From a checkpoint of a small mixture-of-experts model trained on Wikipedia: width 256, 352 SwiGLU neurons an expert.
Below are experts of layer 8 (counted from 0) of a mixture-of-experts language model. Rows are named gate (a neuron's input weights, with its number), up (a neuron's input weights, with its number) and show model dimensions 0-127. Each number is 128 + 32 x the weight over its row's rms, rounded and kept within 0 to 255. Numbers have three digits each.
Before each expert's rows: "mostly gets" lists some tokens that are sent to it at least half of the time. This comes from a sample of Wikipedia text that the model never trained on.

# expert 6
mostly gets: " M", " P", " N", " F", " V", " B"
gate0:094162143128104144105092113141173183101167136109089146145170125116102110147073083107084120135100148128132142042141151127122095145155122125129063081113135217095181118094144155114146120129176114136111154160112148173123097098148140120155173162159155163070132076145158120129104114124183073127120141103169159100133115168131196151128087123123129068139119109176167133111119138137126071125151
up0:131122107087154129121170088109124083136130092129165146110132137112136124162141148122167159112175115092103104160150089130147112035109096108089095073119153090158144130128119157119148137103204070116095152105112060165148124161112159170185122118109085110146108104143066153106125133128091107124159182159166183097158125109133109109106174104114134140126155161209133128105157166102135119149117
gate1:141165139148152138154046164139086165154154150094157088108115140156118104149132111117142158135135096141090123112095141132170159105122100114140074083124178139088132099148120125124115131147081156135151131146141121190100137171131120116176140109074152120113112107084135212137125155154135159105093096111145155118116104066096085124118091140097130132140119087075084092100200123135189127130115
up1:138162159105109149043099160132116158153133138119130129117129101151114153118158136124121056141127072182165159104047146109122145063095125234154100087165135104098165168098149107131107113195161141102128168095123107099125091134066147122094167100091120168158095078134072112097104171113100088170108193100110092113141129102163151149114110123092089167102156155133108112115141144070172126113141
gate2:105106175102145121162156123141175129101178148114152089166148111124112226092138191145123072194179122184067131096094175137113095100092124120113166085152103085154158168112159139189178135071066087106143148154112158129132129135175087093141116111115131081130162117128127141117079171126126095184133102129174153152170155099118158163183088125167152088136167101082149109107180132123158097088170
up2:154180143105134119148169076155129098119138120159113136152138104104127145162208150112126120094197080138125148109124100118166048073042070115168133069102124142088132156158059073121166184089097146122157108183081132122090107134126144106176097102106134134112108135180113146102157146133124164117107127116147112135151162057097155150128153161115101119143100171086141110129147142056113096078107
gate3:111178125161137095030132055098120164119140180120096091131127129149099116105105164151082107140181115165085170117105147110091104095163137121185090131122140185069130109121118140132100122106129073191112074110144144118129120139114148126077131156137098134127158069096122107134113091110108076164158111187168143075147133062141137146136154120148125160108174121114126139151111123121199073105126
up3:169155122125125093121144145165107126117138121152134092124044150127159129120107107143159125173170144129109106142179149088110103084133132100133145111174146131153158123154133139094123131063173092156101090077119092119122128117176072175116090060098100149066172127099156122096110099169151095132141119138126091102070157125134138097092111138151150162119092162092136150090107120102092104116151
gate4:160118171141126089121121132131148133095111131119067130111116165097185083111091078139206137145123063126084106150125097160154102107155118139130096129111154176139132136106164112166159175182121120161163193238089138140102219146143138138117106149126113160095141150159121180163076080119196116118107148109084105068117096081164117191126130086119168152133103166152116118130105196122122150093122
up4:161082110118134167045120176161125115134114143121164165174172099104108117120169090116115132133127229116116126107127095106087097108092142107144058177101154057080125160149140083112135142151128129179168143096161128183123117132153138065116156104093161154184130106082118163142138089173121149139215111143168128170083095142124048130156161105130087062169132159116086086160112071101130142154113
gate5:118073178123121159113113101118135190178161100099109136162174122100143054104111141189131079106140119141166102122143163168121097129077151150166098144072115153129111154135164061115170108103083127121104127107106143136103131149121073119143128096137121150125131152115104129151142154176121162104133091133078142094128110122103123141165124120119148154127164147103124138075141147164166089147096
up5:150100172158137130080133099072125156126195157153131160137131037136114120092102182104127159142119141156160138069156149135171146138109137127106177152153122056120177137192088104108122159127129116142135075151117122128086194157156143145078161179094097178067145145085150142124121135142155068123158135160166148107116066195121139196176102153177128163137136130102072103134122124137115077120161
gate6:076133088132113127152151198066179108053185137107053132181129103109086120118166141138069086065132128132130147176134164093140080136169139103152087123136095168116119101172105143085178148067123145095132165091158151157113141153099102144108125112153151177108161117147116137193179100083165084089158168108073127082125073167145147090096199080141193156182078154107093129117189105157139091166150
up6:168192145087142138115156126208156046089066092136172076102094163121108118115176147160107072131084138085138233107140158113067151134100166111139090092135139155122144101090134136163144154167105147083142111107148140115158203150129117170172113157144072105095159169186149113098098162110127187152049177122086125182151109188164110111125132152099055035141171088112136097139115120108142062171161
gate7:142079120170169104058083133144129125103118135112152184095107116109170138076148125087090164129102155113087163146124178155091142108112113094188163111160091142165091158138175083136141118128122112152156141142141118146106165061138077128083143083095078101150161094153123132106102159170177146082147123132149089120195112158138101111084082181135122179078120097099103180128101131097167099107114
up7:167069117124113129147150124096096063069082067140122117138158140191148097117156148107091137176105167109142134123138175039128116153141102145181085104117108104149169109128070119140126128168159116153127122138069180156150159140138112143143198123104047122184161159137151132096102112059163107128114145103138129130084149088132215103122152130088118114164146112170139121105081123167115132081137

# expert 18
mostly gets: " ad", " acc", " p", " res", " rec", " b"
gate0:140162170103108071114094144160080094141058131108161062172166164183108166130135180114174119101176105113090156178158170166106080138112196111166106197163147137109158156090133178135096170113099147142088081131099151124115130133120160093122143162142099172105096119178128122084084104050145097096171103156121136096173147095083165118116155122135122084143121183159202076151142121123120093094125
up0:121080157187148131125114130159122123128116126074135127174146174097165135101157136117112113093184113103159113103136158148171140078119207078119115180146141140104096083130150111108141130100103130085118109110077142114097119103078176127151166180119150176168113133114136107099076156087202061089177122130146148070118147106113130095171165140102077111088096174154120169152122077116163122122142
gate1:156135057093096115139107126210154099155173129187123162098177102082088107146107108079126107145183148183099119082157120057119173133156140148145117110166150145118105074097118118142148117117125131136111140153144130130102124125096097151109172189174134074094137167105140126096110132067138135089147166168123145152151095120178152103171156153070159110114115124130159136128110171095141104122132
up1:171135148137175101148080112112169162070100120084138182131097121119099132093189178139153111147206195138124122186098137184136170132144144115087133093093114132093192124095162161116117144113093190092086074086172146153133086177104187095146094170128135159108173141128101126115113113155115147132146174077106103142108196176067144168091140132123048094129131120137106101111091135114138126122110
gate2:137150146133091090124168079147107130131121105108133157131125109116128115128072152115158132123152143209117089115143126097066182174069162131138093123126142062155139137161058156138169092099113164152111120096175133143109122128112106056084138093131138154098113171136097148110158122131130083093147158124110098234096113166126100173141117106105156104156113082090150131127123148141150169085169
up2:144134167192118120100086136112124118135090074100123156145137138132109124142159135077186119135132087167119121131184099110137118127144197166129164144133171171116143155165080079122127162128089093126112121131109153091144068187120080102169103172113137028112133155122143175158123150116176129111178157168126140137135112129147198150126168045167097143123177103117111150136093100137236173116095
gate3:144126117135038124112109105180113090145152118090132170131101137070100150120112129123197181158144139101161098132145118128110074098147147145123161118083111094152140142156108183100131110076126113189113096169126144145114169090145078093112101119156095106110137105139111166131151196165157160107163144087121140137175147141128060150091108096098138154149142185133135126133209182131126128136124
up3:158139081141083100157124115160121096079155090096149120142099093129125131136047208104147171132144122137150060099137105096132113138182092143093122104146069097134090102096129169135133137083103080076157079125155094140089110132149147087118092098078104097111150176188113169069127139127178124148118143145134131103157131162086158161187107140096094109098170179129174157099090127169077111109177
gate4:111109145106131103072121046168113161146167119141102077164102132117112101108154105126101097085122129124099114167144126159148086131118114134136153062131125064126105090130113098117119084102124142118076116136161110145138146123123130160094120134179158096218110144160149159101139074171132174168195146071135134140122123187081066070142078122161064162139098122083143163082160180166144148095159
up4:112150124128122135136119135115103175139113124124053183106107156139107111139147072103090112093112089105176109106152106124114108072088139164131107103150142147174146064188146178116145111186160112151150114143182143148126128167059078072121159158146102154096127133152212147144098148096130049112171149191075120104194130134067088156158134138126186145133110162144143132098104071096133165178118
gate5:186134083085101155118212103103155162092139116095163145163155144150072105150119086159157164087140079123097125069166095161183100068156133166142182120058051127114211071106108182175119143153146137104120102149176111118136138131045088116100076106137105100132145091146151120101080141184077133115139081119123111167169137125147112083104165110117136101127119120128123125131130123088153112127037
up5:127082127092163084131103129073091108073132079075076136170139099138132138102173112114151135148133084110181097154096170143146101153113128122149139163090189119162188132144165092126174112084126094063099141172113140101149127064117133092116116134153105195153099099132211115177147082156126125167079122144109115164130123104112147140134121113087171178160099125134168134138105075157148073120109
gate6:139113171157122119083150151093141142139107069130161153141111158170110163130089089118144143106200152196089097128116151113138092062126156144162088099103105122097178098136120144148119138074124147131101123114086129142132120173093152127097163119180090110119179108145129180117170163116087114100114150163132118139077190137089069107073137080125096192128130101107058129100116125108140123138132
up6:146122144143134103090112202146163169168156138180108071122096121121138101120119044156103196097208109092152101134161113156132131089145187153131134081131119108130130139114149162187099170125118148130185108118074141158128158159123137099135114127176130110113135115087131153146144140109139111094099172083153113169180141143175127096079091147124107096109081136092078124140112124075145111137147
gate7:144153144150152155061072122125134122087118150121072163154152136157156121065086078179114086152137126132114145088125113138133157088150094123158120135115180140163109088078124127142137053110115173135138125082082085147176075120134157114183129160127123133169130151175092129143156098111109135166201067214149164160131169164100108148076128137131103124144140157121150098171143099166135126052143
up7:107163213117099064089067125162093096109116142124138127178113118170094061081100132136140127162129157126149133079158143122097112176147129111064140061149130121144112162153129140146128123090216160113093175098117068139160115153105147096048164139040129111130087090124072111121178188099121163149182123155106206114091117140167158172102093117179166101120148117102068069137150130177068120105141

# expert 47
mostly gets: " has", " been", " have", " was", " became", " had"
gate0:109121165158092129061117136115157146135088068177120072102145120146141159140103135117165104170163082074122176116176060112151202236165146099131117128147127126100157179105098101105194167142193164131089144094124117130159140130118178096153038083116116187097095153118133144082136104120163143162126105085086167157116101136127156086113071092108119104124067163133114113089123108144118083149133
up0:129096138120083104073085126141168109144101166164102105160153128122155127103102147117167092149147109087099195087161141157142180167144161126128124116170143121081074114110095159158148162134110220113100103139099145166187085093174145106105054089164099139113062095074126110056183096124136175175068136119085172143114133137125169126108184107143071157156099149105128108169066113150117143139150
gate1:106075129157120155158115126089170139074141090124109115118175151107063114157074157117145115132107125103105093101117111149155102163124161127109094081165132163083089086127110090112134158153158094091089099122185145137063108185191138124183126153113140098153086113117116094151115101202127118119134141094119085152089127139156141140100115160098136189117098120097137145116135083144139105114165
up1:117101061149116144146119122087134144158143081116161122128094129143127123185179145124155098110075111177131107113201119101108144143180096056094060182133144067137115079108083150051142130153113083131160130147139158095123102127099130113072102172106137094106158123102154136164113183152116099133136127088067177144135163146115107118148147131139134116216119141080110140095165161181108115089134
gate2:148124134207177137136137130092099134114157169108129116145171080160064126077134114054146084093071168118087090177076107163073107137169115107123114183148121169093124105148107122111143128126106127132143137122193122096146162137141138155119111174167078116146117167195126156159161163189166061133155094045140075064030117128131101117178086131123176124063138109146083049076112151167105131183150
up2:185086146126132127084150126102185090143166153113135150098171130153119133069105118123136106101126171055118091135089105139122134139173149162076154131177105153104118133167157124178075119141124090098195109056153089133163169064151118094074114117119088123136146085138066125135122123191086067102136103109124128116110098203131102138096115113195100185165129114132115122076157142130098092128070
gate3:108156086170138132143092116133213124140097186122152123062189158147117148096140112137121123161123086107131131098127132153148077125109154094100102142167129177141152180139115138127074147133140150056134185149121140144151117122054128107140142075123100133134151123167087197101106137083180138124143103100201138149094150183130135106162130131160141160157136124116103146134182156177113187155066
up3:131140159130111137171113062102106143118098111178078109134180122135097182102161173085116101184112119148127199138105104105149097100113149063160203127145104105152191130098150172156097136108064155115162131102106130165112152164076157105035135116106075134073120099150139165092144128120145110150121134114208100184133121142103176070134141101177130131149192155143127158145139170098118147099121
gate4:138133164154155158190060166131073171090135150120126092025085117110106134101132083110141122140133150143089123229140151166083138126158162178139136189160125166148172126091088186130091109145129072197110099156133078145163186126116155155080125140125147029152160145046102144158132162115106102128171136066155091148096167133070114186128195109130092108150113131113120072054125142148094137109131
up4:175137113110094121184147134150111151170143179100125148135113153148111148201156101159121110146173126155122138174157137126115163134099154154172171128163144126092088173101135176117103081165137088212113115201133106121131159203110104126094180165097069086116114204080095140091156123132137061161152200146146078135136177119107061170122117085116120133118098152110178114081111145139074122040138
gate5:102136145132128119138127171183127106149101161073077149179065097122151099159114130125145128165088146131169114128113129075097158095100154150131131151103128068105083164082165139119141119088134101123100118124066141102144108155119127145141125147114135126156085082144180131139055094208099169094104120095138129151155168116163039145120119078109164123118115155075169131065164123145109189080128
up5:137150155092185091166110107124080171118172073142090075151085109169147120148154122112104115217154115174133119075135105129033146103049064178119149158163160060110167111037058127182123108146122172104149137132161119173104090091153099084122074124151168144147144133139093203097156097106143111098131161114128148078099152146104076131143149106101087086071064127117092110143127089112118131091126
gate6:064095191128098125178132091132186140120136136087108136174090169125085062115105045110091171132190092153115069034108081144111157121098113129101089101106153141126142154125141136155098144139115133157152124129184164162169113115095155131125123108103105107141159183137097163150125094148128128141180095114142132120170137147110103116071119110136120133140126117167092130131131144143144016128217
up6:116099140054134116082112162119122093138184165137060125097136088082093087104126134123151152117138060203159116093141126100122125134105119194049111126147113132166097118161096168139153147038100135154099126106131152135108125110187071184148138078191150092176120203155178144122124095126131113111140130137170148139091114184109151110154102227072151080138142150168116129093077133150132119151046
gate7:168157167138067161112102105133104065052117154097161122133128129146119121177117101105114129119064183119071153139168133162114144116112120146194132108187044073116069130115128158132103114159133137177139103115119093084107121182097139154111071078106076124104114077106164161174142121140138105129163111055172094149134142109113147177122144099145084106061076094080087123131085101164069105116130
up7:091134135183137123201165123105131084149092150147088087096130139120133106117144198141106153119151100156131157085147159154100146140183132112138134142133068199166195134138100154136127123091058120115061133159126103131116094125114113089174134101082071128100165128153116110077098145136171127144142131150149172106128151114118134115127155146151164136197145142143134115075140133070147175135101

# expert 10
mostly gets: " with", " for", " including", " against", " by", " about"
gate0:143172071060103134075113134140122175170150127140146136131160151110160142127144174137173100128094146091158116102080158116134083087121149102065084136154139103148152136163168083164141102120101168152145144141083165115156123144141149192110054116104114116118191134126159129112118160093134071150133090055168127071125161117115118176129153074205137128130111074138128088131161079093109108085086
up0:141124162136147100137086094147097153150159107120135190139115139169186064129191152239082181113103122166196118184100119087125172087139112133122194139132122075124136123163058175141141082133153085078106116110140114148158134185136169145162086104186101147126094102115098087107114155124084133164153132109101142170076166161147151048152129178139119094145122124102140137108101125066108111151122
gate1:160164117104109135118105178116138178067086126087080104115131110144073159157096100104147096084104138129092089135199119112146117109096095067089155133120095133119111198130099071109142077102086142167140064111083149163066154136130073130135166115137162102102120082098159127099183133175126127093113080176129180129124108099083112165087148132105138118175119116118110148117127103128055159120080
up1:101152165093135178057133188136182185119103096099143166192135134162137148144108157039143123068147157107105128130100136159073120114178126126099129100132186171081117116130134121103141108135137132187104149120168178111124128138085103130117098137081197117094108127078195120097187089146151097144146176115096119182085085134083102174099131131181125088138145184118139125154126147124163121114153
gate2:162123151093075176185101131116130093155077115160149094122050071118137119208142156126112127157095190111121143140104135147090087170164136125151061102193095089061092079093180112063143102112156070117143139171118140122146083124179099169113137071108115135145093120117198110094129115146124062121156166154140172115053125148079130157155144170113125133118077187112085095115094112162126123148197
up2:137135137122188107184070133088134091203120156157104160080104097138167134181155137116086155154169114120166163162106136138126087158180178122126107115136151067089107153079129072069116097111186135068106089147091142146172074119143098119083121115086130149090076152038126135125128148090078102160166116120119141149133155130149090067147125149167101076094134113145088107140124090148107094158109
gate3:116154093145156173177163124193110143176211149140137095143123177144113143110107165138097099076113139089152087150126123148153115099165159145130122146109121188123154057150128125122051092156133119126164156094109138118074100191119141125121114118103114112121136143157087147140123135147075182091166146139176053166132156137138106086113146156168125138143080092163112098115144192134083102145143
up3:094100140096151129091101103104152133134108142113181100131160084107128213156155187108115182109113093164088172119129135026151131122083132141165104138171162103166091177142121156128190132115125111085109151154085154175096168092105085098088121186087193128102143181167115094137128132132161115171099104054107103094123143108101164132113133118132189068176162117143163133128124173075146151079150
gate4:090136149157160131083079194167131117143169126119151095121212143123122134168152133135157110134066078155158070127069120149112090069145061167149116135124131103120100148125111142193048106186115103106139113126136115136146095133076117155137158160059142144076153137087130121134200107117132179102135129105135153152127144156139167131210139188080171104108136147098111116116119166111136115104085
up4:124171142148154112078126158135167110101157124151110146105150106136089120138141161075166132083087083086197103113103113165111053117167060149097145103143127124124092119115158134129043087098088120125125083174110126102190070134128074159137119180117116160123177083152083124144170100083112170135165133133125146115108104105150141090199175191095173112101124147128139179114152171071109116199093
gate5:103096166105115156138109099105117115141125148178147159124087098075136128082131155126134086123111158124146094158144123108104074107122097096147166074142158154110140116146193185105092173106131176145092120157102116073122164110103106058119140082091107168225117137069056144126156099078178153147097137133147114109076132076138157069107121146144097100122165132123168158170170122172069213130094
up5:117097139117185156110097108057126095079149157150115129115123121192131055134140145139170141134243158092140104152126134182175134098121153137087122122147127173147087121153152133143140129101086124126139194143154095124133100151112135104095107081029129068154163218073139078200121118152148101142020139106182129130130137114140140101116160133173093151201098123099057125092120198177151122040113
gate6:097102067071115113155106143128079122133165111097178106170125088093158116097126147090120079090183096146165140146136119135083147153084101154083169149132110084150120103134116092094115091129081100126116123147132110131099149159136174125208102099113106149134115139131132113159153113089094110151186149142156178123086073134114102117072084115112106102129106116142067136114168131117094158134117
up6:143115129111101151162065122103106093169107158104091115074131128125057140131092086147164119129095140093074102099054089104187177095074072079177090080138122122085158120048171116091078097165174151173137109130147147152141136125120079099092093159100125144170139096137093123127128129111166179149121079127135123116114117152148161107111126123178137118146116167183145103110137137134116086165142
gate7:134153157139159133113113107142133113078123143102076093198172182121093136133098102104137162185119174140121176155159160146106113177069131063171105111116123094109189173149103113107094112128098095093165137170178108114222133095107144135153078105126165105149120073165128122052088167157155101088148087142154139179142133044074164109058135114118052159150154114199160140154226139130115101104069
up7:121141185123162105097146142117149140140134139126151120180163196144101133113106147095174146097138142139103140122148141155096117127152075079107142121167108195144150153178127132163143118144109051097145194150144095134147105185165136083167085121095157155138145132092111105132067119168126116146153073118126165164120192075117103120087163077161117166163138183180160158191195147132117126162079

# expert 3
mostly gets: "|", " /", "=", ":", "):"
gate0:114108113138057105134100102091167141130153118104163119132161102158144088135142062149141106106096132087151142155101104157092129196108099140150157173150112181076171145173135195122102088105182157172061114180165107133110125126150153165122100091145190132153098106111118093162145140168139098153171143170125128135187108150124139147100134106104084157182165088116159144149133080119116121086117
up0:161117108106073114096121150091148106094134113149169066103143055142168151181094061035153122115137080147117168068093073133089114134121126167093142046125152128155138106110107065073131113149104151115107103176127151162161127144114070124109117126118164124161158180124145071154168140147132189105175197154130144171125126090140164137110124093097147132149111140139094176131124134135156147143122
gate1:159078109124096085132092154186081119142174101142068060103118131093113152132131108187108109151146153146109121153090111129124108154088091080167100139159030126086113188153181158082076117051136091127134061149109151070139068102170174124131100097127086108181134128138115167178154162134111143106108136124081216174155176126137147088178157092120135171161130107175086141115156112160132119099145
up1:150196105148104112114116162096107115074085125112109177076095119110132068127142149151142180142081024116109184174094171163141107105124117130108129154138221140098097139082062111091083090119148122106194136132150200155142068134166114093142173121068111144120061190193158124142173181071135129161100143144179137089104097191162156166081113122123124135108098127084123099144144103113140123146064
gate2:083097147124155108163152107087096122136161133123160085126167090111092168117049188088096126130130107071108157108105162154068100124098126163129127215130096073150119111116104128128086113085122196144170172165101124171078133095165141076115130082111174106157112128107110146146105106119110145166103142097109070152137098151099136098163130080083133140135161104082080097168127156073078114100176
up2:111159182147109149108082098143105157169144113096089182091084111147112136078167064189052082113068189114094055097126083111168115128152122089150100098085112097110129150128142093115146104124140101148114152128116100161123137125157128112148120124129157121140152106097076068175125105095089122147130118136145146127102130093099147142133176169089099134137119145082144144117137146082136113109132
gate3:089159119097109167146135137129086121153122127141103102078093081166152117132089136102159120142124170112138076113106143162125110159043160113113126109134137171147125132098135207122093190151084065140126105087136066134136153090167141161101138139113131093130149147105182153134112096176194113162105117140228150122130141086171120077101158157237105104106137090133159113117137145167135158091132
up3:103070109141163063139081154119100120160147072122069147106129084066137139109148115177109148105119090108067113105141107103077120055065177090162124150104106150157124238150105163175132078092155191131133167125143075136112142178065091123083147145078129146062136149132090102103104121111122087117153143102084165140101107143066096159125116153120138146136103140059167079093139126141131139091194
gate4:189084122162155165141140183139102211083151204094125109119145137112085158117119136099128190087161114125103090149098088101114155141123179205153157123080191131126175150155133123111168146066109124146139168175159127122064125135127170132122155166127190098172031141088148148182136128144135100123142106166123075163159170138108095209132072163133112123101095132097171141086128134112148165157117
up4:152123157171106170094136112119125179101156098117171146151164137071079111086075126131143146182176111129125131127155118129142073126160144194115104127081125095090095108156127119059220177071088131126124175137109099161158135142100123147165125151193104088150155143066107173121140082188151111168102134145104129157121078122147136179146108119121152107072156134140191169160141159157122184143102
gate5:158132122122125083122113159136073129077069166153145177153123149081142170144112093123156141150170096124157136153153112131067121164076092108130124085088158166107122101188099152088114117152166138142124121112141154103163111161109078151145095126120167161125119124116126114077121086176119134167215129110122201093118113109111110158098089162098116176140129075109114127122219105121030158115080
up5:151079087114150126079129160151151139102182096071137129099088135105172162114135161149131099189119104070106111144107136118132138116098162121138110135101129119100103119092141112137104109115127136096191116147163098145139164043133140110163159148098090083149129204158121112155140146188085123167091138151103059160193139162121136148151180117151109099097163140149156150129105175124093182171143
gate6:151099119164127146153085148119117146119154093107143103151143156103160138133083132189103136164103143115146047140129171199131111109094102182061103169144087150127153078097152133132136090143139166132102097121103095107138065123083130151165088160106164137104156155158116159094114124143095125125133144192137143125169152131160177073124174129116131119072105100137119121153199109159097159082169
up6:111082172143198071146135121121117075085148149171179147155088168141201117144085171118083143126103095127119140158059113162065160141102125110154088081128098171143174099149055140098197157112120165145143130089129138083110127122139156145178086134126103140099082127155117199114139082114115140068120125158176145148117151109103117112169156110156115097122124193149112090107104102129112154123188
gate7:183128113134121137110188069097113138129128096133130096209124077170106158179135110134106191145119161098064158126109097146072114119130141084141144061139177181146109081109128104094158121158121150184071117098116118137132179146107110174122115138139131100149094109086136127130129084071118037131146111164130113163160110151164081133142196151124152137107140058176111122134173064092165123093158
up7:148199146066203154137148148156077126180142147104071149126093126107123082091130071137154117117154118159160165112129123142128117106107136181093131097136144104084151175143106117100095138099119138127107141073090146155085163068125129172125138114147158158105047153136145151134104113136091177130125146112163171138157113082123155165121097114052137178145153123161136128148091189145138147095142

# expert 15
mostly gets: " h", " l", "-l", " s", " f", " fl"
gate0:122151092139119142160175151085109116123113120132178090104139138132136052123184125093115147103165122164152076124088142125117130126098123101130112068116185144078167129166066177136155132109135124117140180100140105137133125120116102173113153132098070152121108172185132102124130174155115132092170106129114140125159119107162165061112101085146162157131134137133091031115118091118090155203181
up0:090158094148136144159153101119084122150120150140157138103199168161087163100123065126148079077128088150088141125128181156105133168145201151090104164128143104117115135065100133158119081103155104128130131176124132163135100163123102178106108114157169064096139107107168101129119088112194121128175176157126162117104086128167130166067154137108109172129153133119111126180118170168123177165192
gate1:107161115114110144138121139152092154161105126127134158111165144140162137130093055171108089201151127137189188140096108109126138092150115155166134120140124183146117153124174150162095123092139097173147163116119137119067042149160122130112064148194096164117131133131126126097114129095083133049119089185150120125115101106131147114094075089156133140095102122148195187086123135132156110103110
up1:140105163133107136105148084152107108097185096157121131155091129072109141141163190113088137125101167166150157111100193129085151120108138079115175128045113129149129170136075126102133130140135115095170065153154149145183123120160143164170205179059174143165124091183141142079099182145178140149136136114121138140148183140141126117118170110154115148172136096171163114150090096115127086127179
gate2:140158082125081091135154115126117094122115176157091168144080115124104104139089057125186161090085104086129068104103108099128141132125082123136082124063126124093203153092143151110172139135118117157164132126147106086102112158138215088118146118104159139163163117210151172156143133178144068156129098116108127096106101082149126125108143115122143118159143107098080125084144123095081103154147
up2:109132109152106184109151114163151152117143117145101130157057143145096100113121132109177193084139145131089125159092081181087055158132060184113136179126154165156117149102130097169123083184151096166172105136166133104130121074105134092157100105119106101132188061125099198158139147083119157169104094115111115100085127043166121104138132111075137105118170139133135127143089162154079138119083
gate3:180101075216170135114161152092112091065145150114148145137141132174177081131154072171105066169106092112142084141097160168112153104133181096133139158119184123156102147129157140084112138106161149072112171135111174141131097074169162135186105111085126132178154117182108170099114158164074140129136178084124139151145152121101106094114095136137109180108160167129157110150188146109131179127119
up3:100122112107089142180174166128122158129110093081149122175123075098133108133120163108108152149132105128102155094109125094152101166121011132110083162229061142143154134142114138146136072125134117121108121172129138112100132117142139129142133134058137164108097157140135123086166105163078159109101109070149115191111139051153082114154103116112117109191143102146136090084130099120166177118108
gate4:163185113098170090092128161111102089136167144099149195117087093146119084111088083116090184151126168085122104148119174122128143084126163086162137202172177113096091106165199119130152125136110122091129121142156111120129124177144082137113154169102116133114179147044103145150104111089174136118084090163102134080203153109128073136103160146094087160114131111070145141112083173125118096080073
up4:063100144131163181118166154108100113133115130190180103157139161111103122096125177058134104169148160113085120115174123082118124148136136120134114162160115152165147065156094167089113069078117119112101165140094102126171145106142085095149159122121083083145056124162111159146131134149165112132138124123149137113067187151104176160161114092112101108100138127093098131153151071145127128205120
gate5:148122104109098217114097161114057093127142185142082105140139168130150103170117049133110168114125173161148185152151102127063115107099161099189185126155139120144114128150124107141051138139101104095150136160174126066105159172101102183070099075101105130132107188119097143134170197112101153178153111137117176141115134165104148117099131151139150164112169198149152101138123107123150117120129
up5:203168114139076109122124119124095152130147140173089191061127072093136164099125069065175117160114147079158130130127174106126169160144135140137151158118135106121095119168091121091140115103132148114071087144125105129099209122138206160167146115124185215140102186116080085189156138145138159187145147164167140129160106143094157125153139059163064158138117100106121095108107098158133160186175
gate6:138116141159155113102127190099139147145080109142181106108109128156081108180131131141140132123132120164121124149116139172122146091133151058130105094081169144100181089073131164141132129122101095134095190144068157093121156130132182170113158187086140164113145128061085173091107116126186142112169191121106094129200117129135143143189110189098167114100086182055128108103160149115152152111108
up6:116134132094143176130152103146128069110162091174169114119128139107140136063114150158094152150177114053104107222111120115137166088109132172129090099092140130110158121153115150156134138094103072117223149100131090170136116104161147078104152102126161152084141114172147096073152102131133106111120037091156187188095101161105131139116112115151138140107168089095164159117135130116133121176122
gate7:102120137180072196071134187134114136169176095166102141100118123196135118132109116156125129131104092101152120178155141081118143190144132115174198111117121147128134079079079053049136106110117128156196083100188093122165110132094091171121154137190081146115150162122149068106149163135120067141098048127089109128085069160131189085186167103200118149178129102107164115120141118127085087134155
up7:091146147169120089073078127126167128147148118122174132171072118140113167113125165212147174143136142211186126171086165134142120107101143111093139134127134100138141234072137134090182138113107087151114086099070122170080169118160115131116140156105072157181132149161170133181138163127148140069139060137134109111115119094118057165095177137141087121141138143168109069077089135112130176102069